{"n_experts": 32, "router_bias": true, "decay_fraction": 0.74}
Below are experts of layer 10 (counted from 0) of a mixture-of-experts language model. Rows are named router (the router's row for the expert), gate (a neuron's input weights, with its number), up (a neuron's input weights, with its number) and show model dimensions 0-255. Each number is 128 + 24 x the weight over its row's rms, rounded and kept within 0 to 255. Numbers have three digits each.
After each expert's rows: "gets" lists some tokens that make up at least twice as much of what it gets as of all text. This comes from a sample of Wikipedia text that the model never trained on. Tokens count by the router's weight.

# expert 28
router:163130102145094166175116122170115117155089103107132080101115144162143125108100156108153154092155136119157151130138137136142105144083140143103148113110137110140131161162167134164132078140143149140090145162090122125160103123150098124108080121159126173126105098152134124158139133175136101141113107161125116162146174161108130131137118118135102161148158114122114130073155142157150116126128135149124116206182124117162097119135114144147125127098100154120149126069106136143115169132153135122112097109100142153076161134160122124143099111098071120127102154118139135093126126145091116099086144127149159111144133162113115103128127164121141156134178103164130101132138105143118098117115135102161133172108156136120140152146114118110101112093141141105141149112148111147164122115165104
gate1:127130109162148148148131114101140107115120128144170157113124127164151115102097126153051139143118078124130137125132101098169148110088129166133116125110104129121102140126114156106091079135116176133141167087111126122151137098135117101199140137115172128132104118074121145110156147124120118140105142159085127124064096111093109110096135114160119102122148142161101153140133154154155111122132181148119141146144132078101146117135174139150168137119123124145139128131166151111168110141114180107119118084098137088122137122117142139097092108131147145121138133120131121130147069119087110154151146103126111072139154176134099131124143175110103111164130116152110106097095126108143158127148140144112104147166136127169122154134124144142098109107099126158150125097097132121178142116095128
up1:099140118178108109133088132133104140154144125124110082137150135103126125100113129133111144160158156126112141126149142116149130146104143163160173125105137153135131114091138113114122116119157097147138126074117136129144096143087097158138094137130131112133146117126140143128092126129129138069141087111130127163077099168125175119124160107121142189113127109140120173148107099162121109105147178137093120141099109098113116114102141164138089148152122138153112118109161140141133144177159115178125133101102149137114095138093143093115178145141127119146180117118157110126141125125127154150101114118118126151107070174077087099119111142130141139125143124142130135147143132119078076108159086128118144093099116146118111098151152171151099171125126110112102158182178155146169113147116124
gets: " ==", "==", "===", "s", " ===", "s=="

# expert 19
router:154145151146194120102147114099128173132085097118124107127149152103100135133108101094113103114124099107090169095150140090118120164154144148128120133146148143094156118066098125133126111113133083152107086132105071110135116125132122141122151108109100096131133124130117158139143138089126136106099151099115144159156160129142142109097130142094106154138091091108106122133159153087137137119108136156081149135120162139148110149146151150139179155156085120133133077123124129130114154088120112089125129117124089144121121139141135120141105151127173091117106147114131173089148130172117125118157102130086119115114128107141097128136128150169121090131088163134130131170129099129149130136101097109145086164060146125160135157144181097112128166110083115112096124119157173119125106106121145
gate7:120117116078179140119136124148105140153094166095085110140132158165099086121111063130187110160157096128114126125154134090148174154158114130127131200142151136153154126114125149151114107119179129128139139082119130168145155104137148128140148081151158105098134145132152139121144141112139117169133119150103120123138155121134121138145130083148111121082110091093159056146115137128130119103121134086114147154146133150139137142119135118137142136136132171148121090151135157166154107136144143108080156112141122159123141124168117137121147095126132129134090117138103115095139155112110112113093145144050174134105134142120078103092139126159131123131126126154121133149145111125156130148103124113097168157121081136140154121156166108120079136181138113108120118119144145145095127134110160
up7:145094136139119124167186158133121151157161126167117118133128178107144123147149167130069158110082165130114112125090153109086087094159143120146121106164101129084136123073113116139128128151109128111134165119130145128140106202153085124105108133124140140141121150133081134178111118149073124089156139106120110094139124129148177138147116156129153125144083154091146101106130168142125145120137122134124095169127168120113127105103061156096149123140146129126164126104135132092123130118107099128173134115134129113145117130111170130099118174127133111134137124116090112090128118108142101131149109093144095141144087128089155103160102183121138130097165122106134157160135143151154126144164160117160102119121134129122124178098121125120150096101115141109117139123113137097157132139155134
gets: " |", "|", " 1", " 2", " 3", " first"

# expert 12
router:138128145115172117168107089114118121131128120138120163148157099097115149151152112130143149141108108143139176148137119097132095128113159105101174137116121255115138109120129139151136134106111135084155121120113127121151121115115139106125160116134164128146162105121126129139122090160121133127185152135109146135115112137157122080089132136145131131120155123134159145096114169126117115122109110153156108127133102153157111164126114115139128174142104138139115091126120102087120161120155132099109086109113161125129138092134147120148113105108104119110138092106184138159150114161089089124126113112084158150082080122110076136103134128128137130125106174066123119126117118077130124104131110094097113110136116115118162163128135150119127148136079098097085115109110125121101119132140115
gate2:149113158125164140137164162094087128178124113135115142105134116124142145127079105174147093166117147117120136163149089085123096150201106101103182094135114175139106115111157092089109124092135109090159135149140143132113099146088126140084132152153140102122143129127127154113140120095120133074141085143134132122149125118178100114139130112115133123133104169156096137123102156139152151090117183099147125136145134159151125161144118166112125163087099140097080113121152107119113131119113099126151129127107124125137139178167121098154140121154104126123134107152111132126106155143137107114143141140109102107129116154118115175173143096132128144170098095161085134126131124132114120154118164127119102150110124162169129123134121130186141107096088140097080134128158120120142114152148087
up2:124139135118144102059153186140059140146128154124110130114101119148163141097130139170110078141121120155106075137109117132171134140143042119163133134138117161170113124139121135117125110111106112089167110136174106150130140115093126174135130102161108147062119166135094135110144148093104105120138100110140146153156112104118121139132108145114126127124132129093109123130139154160183136131140128101146167116145131141165097197129136141104096100101143131101093110100066140146127110128116127136114149144142148092164149096120127121124143145154145147090119122134143072131156118143142110121134135111142129137149105120200176124130122116098153167099115125118151108167140108122107149109109124115100155110120136142133145112158122142099130115147122169098123141082121138110124164145133133
gets: " |", "|", " USA", ":", " ", "',"

# expert 10
router:112122065085060129164093087158142158145130168154123117072136099122143108181122167159162145126088177123171131098109118114119083131099132155109147120121155148169084139103140138146091148119141121119125108160137147155169115103147153129150161133101144150117155109108141142152146137111130113114168125117097100132121142129102124161156161132155163115112139126106187102116128167110123092115124098126151093176107132104085147128082134107118114132139116157122123107118116101133129139174125101113135119093124147141133133100098176120143117157096154170104164087092130154108084128146136119164144112140134126128120148132087138136114118116087122111163137145108150171165120112129153124125125150143144110135114156105104137091134119157145106165141113075142136096094141109140131096109133148
gate2:090105171093137147050168130127112112134157112091125145128048151113149122124122144164144149101102131113135154150131176155156167147137115101096148083125110090108128129149118137148141156150135145177174137151113128109137147178139140155131083142135105108105119138158129107093097125107094098127127182152132132145145128110104117154127131143124116115169122139149136146153123128120144175152124102129160132126146138096125114163149129101111111173123083114135149121118121125143103121140143144106126135143105135126090170109093101125140135141158089134142138114135147102116096144091122129084150141105147134128103108118149092144170148099139144123084143131131086052109117109129138151113138126143082164121154131150082117121156111146098183130103144150145120144154161125120125127161066098
up2:133150110148132176153125119118137107137115119131161120161103170114149116114116108147136153129127120142114127115107113140160126101110155140131119195146146146150149124127128150132095080130132119105094085116097097114138092090155090137113148104123153163085180154127083097126132109106187168147124098151154141094108138105083123161134087116094117101084114125095136109086154162090101077116135101094149142089110162129124117125074147109127121085122176115126097137087124086151141105140153127138118135147147095133137088121130153156091120102119140110142125175142139105146118148119138139154137085117125098164066134102119140091089119174148130151166156162118144153139116126101110123168111097108109127131117106156146126093106148095139105118132140133120123135097146139097122101142156141
gets: ",", ")", " He", " It", "\"", " he"

# expert 18
router:132163141135087125119093105115140177105111117155137108106126104121151124143129096152112116085125134129146122140143161116167144122125156137145118142169148090120116156127138118121124101135139162100122108153096079162154105130127085118160122092116129097113125117124163146119115137138159139126170129103102097152122162149109158193075075106136164138123097122145167130135106141126136140140092112121136166179092120134115130112166114112089130097162112120130138146072136167110134156143110103130129148125121103129139132121131144127093132121177140132122088093099118143136137114093114094131078142139099088141113123167146130147110152181067170144175147129164107131139151082124122125123120134091138145142145138168116143173110186123116142084140088148195127164108130103152109125132129131
gate7:151121170086131148113113132136163116118110103145132075084146177093116109120086124139129154142117111104144112112168128103088124178100106114162144097107127127127097169120131193115136151135095141098133156128125156165151158121094170115144125113068114118143086098128090100125157124126116080092130126184113102128147124116129095129139221166154102128150142138121103125110130086115163141121130139107146129135125075140131134113113172110115148121127135179093151070093112128125118156143153133125159096123130092126116148137154161153120120149100156114123147163136114154084154146143125152112116093134147152144143171117129123129124115111125163131112123142137124106090146105109109129123115172111101095106074128151134131126117119139168121116128118138128093149099151084137126140142158154
up7:167103171111132136137140180130128126124113111158153132131134145133101115111079129105115107129192115141111114150133117127133151115139156141139173057106083140157118137112102163134116125124176106094151129115111125153127139126092153126139136143147148122127123161138095094124133131149136148134108106133088093095132108118123068122107109147147095121147135103129122079128112129151151189141158177145122156145143070159173150122180130140129143142135163103137108144111122150126113149081105159113131121089136132103125128157146166137129105174081125130180129138103107145137131112133145149156120161157093131100117110144090145158111125151141107148103085111109142054117117126096113108144137156082095146081121122157168133158125147114147127138128090157127137197121121104131132130135151127
gets: "\n", ".", "s.", "\n ", "—", "es."

# expert 4
router:132090112115179122124102121131139097084154118146107143126117127120157143127118109115154156138135114156131123121153142140110081115102157096138188132152101219157111156087079165126104116099121115070122118137105136138154146105161119153115106127121144108104140121115149159119149125128166095132100121140127141157102117149154085129116158131117124133156159129125156143117118149145094140116153142094143134121129082132158155134121155135143101119112118078109108164109149116154155137107109163153112100129111145137122154126158156133162125135135132111087130119087173143162117136173087084145156066082087139152121147156123096128127121144090075114126098116120136082131092137109109137129143127146111084129145167122096157143172138149153149181146103128138127134066122144136149102120128121
gate3:097119146139119114146109125119124116105125128108111154112190137142150135128125115123123071080110120124122104105131125167147157137111107202127118164148114141168153163137147125156143124157113119169135146108149124110122101125128149143136123130104127116140096164200155140097118132169127118111108159119188094132112157175126117107119138136146093155110160106110133118107126112092083104145104127116097142099154125158130112142144117160133135151153150141132172132153119119096098078129116129083107133123090128138139124141119096152098111098122141129154159165162107105077127139104111134138173119122066145150187121111115120163087145147165139107144118159134109135122142180107120136145109146128134143106139120152175090134125146095180125119127203110125115087107110155144098122159119108
up3:156139149139101156120166102096138122154167146102158132125125130152109121142122104117136142150134122125131132138138091123120164095124128148136120119103133092113127153151109168145112100086119128149125143127139141159158161077101134107128106156142116146101163144068133132155140100092098091181126102139120115081114108117172107142111135106150083138113126150094123122158096210098156155169138102134114158181134110126096145116115105124124067156108171156125133108122109162121112147177128142163150145110126092141122169126178125117122158138089124134104130121157159145125108150142107114132117109166149131131079128157128167099136136141128146141141162156151146104160156088174153139094117136194118133168124112145124141155144124127100130137105141087147109144169124125093145141112169112
gets: " |", "|", "-", " ", " (7", " 0"

# expert 27
router:165119086169135134138172165139133131120165110155130133145122158114129135111079140116114089161112125186158140127154133119116110117152093122124101142125119229160153114100127102126123099111093095147102102102112142099104147150136173140109159161123130125141095109108122145104135114119107107123083128117130155123113186157111148117104142134143151111101133156095105163090148129144137130135123119135141148139114114093141148095155107139096162166148125124124119166132143151145146110084117154165165110131138098109146098108134110138126128149159187123147105149103155172134147146104127140127145092102071145137078135117115099110115122102102133161142129149133128145149089155163143105145105075146132078119095154105145114109135188146144133135099104138094121129086136140094159137122120153
gate3:109115095146104149153162120122123163148106158132108102160164172143170152122103170143100095136119165146166156150107132109148140151095140145075136120116124133083122114183138121141153134123142103078150122130131122162125120101122120136129150176108146161125130120134110142107140115101101139118178145155141115117124135107092111120126106143139123126161088135147113138135130158130119147072114163095127142119189121103167157086145102131126120106103116126113073086105129149125083149136151141158122121111148173162162103132127144168109153128131124151141147134144174112096089139178128156166111113160156134109127087162130139160156163103157128130132097143150130150128128142086127117163130120110108083143097112146140111078079135145146118110148136105111148093153164072099143171149117123
up3:119159107104110122071090124148102146151103158118120123091094130112165151145136121115124179152145106102088088096103159105115122116173121122188146113131118154139117114109144161155129175101174146149126135151130125148068114128125128129110075105129106105129116139131152090118093161140163154139100149097125142110086092154071132138150145114138118136067162113156147114097128105115142102152107092142110103152090106128108149123089121128160113129141127170098140143077161109130142116146134120155118133128109136140082107123122139064099114119141147137114152165177094118104118126138111109105103147112137122137129128070132155098106129149114135131139159126112130092095146081121121119124156117079152121143139138101146101134133128118149161141130118186134112137128154174164092113146152119
gets: " |", " /", " 0", " 3", " 1", " 2"

# expert 8
router:144125103146070161143082122115098121156145157162141098126153102135140094150106108134144116126083168116170109152111122121114113099156151145144149134119101186127099123113111172154128098178112136132147157104152099105112148084083134144127154111110115112115164121100124137160122116139128141118109098119102141110095159132118144113114089115186125143106146146104138123103096113155160083146151070129087115156096144131125127100102123087139162146131118115146135149106108114154136146141175152124130094104103095107168109137124144120124122135145130096155142077085128091124093130125122099125101124135075121105131127099092112112154124157091142165154146157141139145174143119153142151117155109113120114131157125100114096163138182115089092124146061150139125159101118128117081118131135123
gate2:122127136120128124146131119129100178107153125138107139145167135153178130119137133091102116090123089102121108129130132105128133182105127107168119158142166165101116140084120132084081148178137093134095127123164167114108139108143105176102153127094137117125127106103147155115129094163114123112110138148135111141099139131163102138127112125148090140120157139117137137153120108105120122106154149138101163107141130098129146108145204153098152132129142116118156137152110104120113127159118175157182178098144138125112139148125116096116113114158117115112137085118101159115154161182114121177129089135113120082121148180138108127147113122117160179139087112148122075133142147098146168103130113124129123144165082175126117117125173182122125148137172083120116139118143143123120119166119110
up2:132107094114174108104129169109146119115131129175138094111070131132095128160100115154135122152147128169144109131085116155123089113162137151098129084171147088165100126147149137110130124135166133116113126120127095104144115123125150101171140102169141118181119138151099151122107130123150131138154158143131137133152119149085089158101175101140126122073118120088120062153136110135107154147090103115133125172127116153124116103168106105096085127121148121151138100137142146111142137136149122121108139119136150107081144127145116124101118166114097158082160147130137125141081137126168118094138162123141124150075132105089150117075159157104102103133160130129109153167113155077105100111092116121137133088084145139098123126112132159149171129122116168136130121150135120152147092114153115
gets: "\n", " =", ".", ";", ")", " U.S."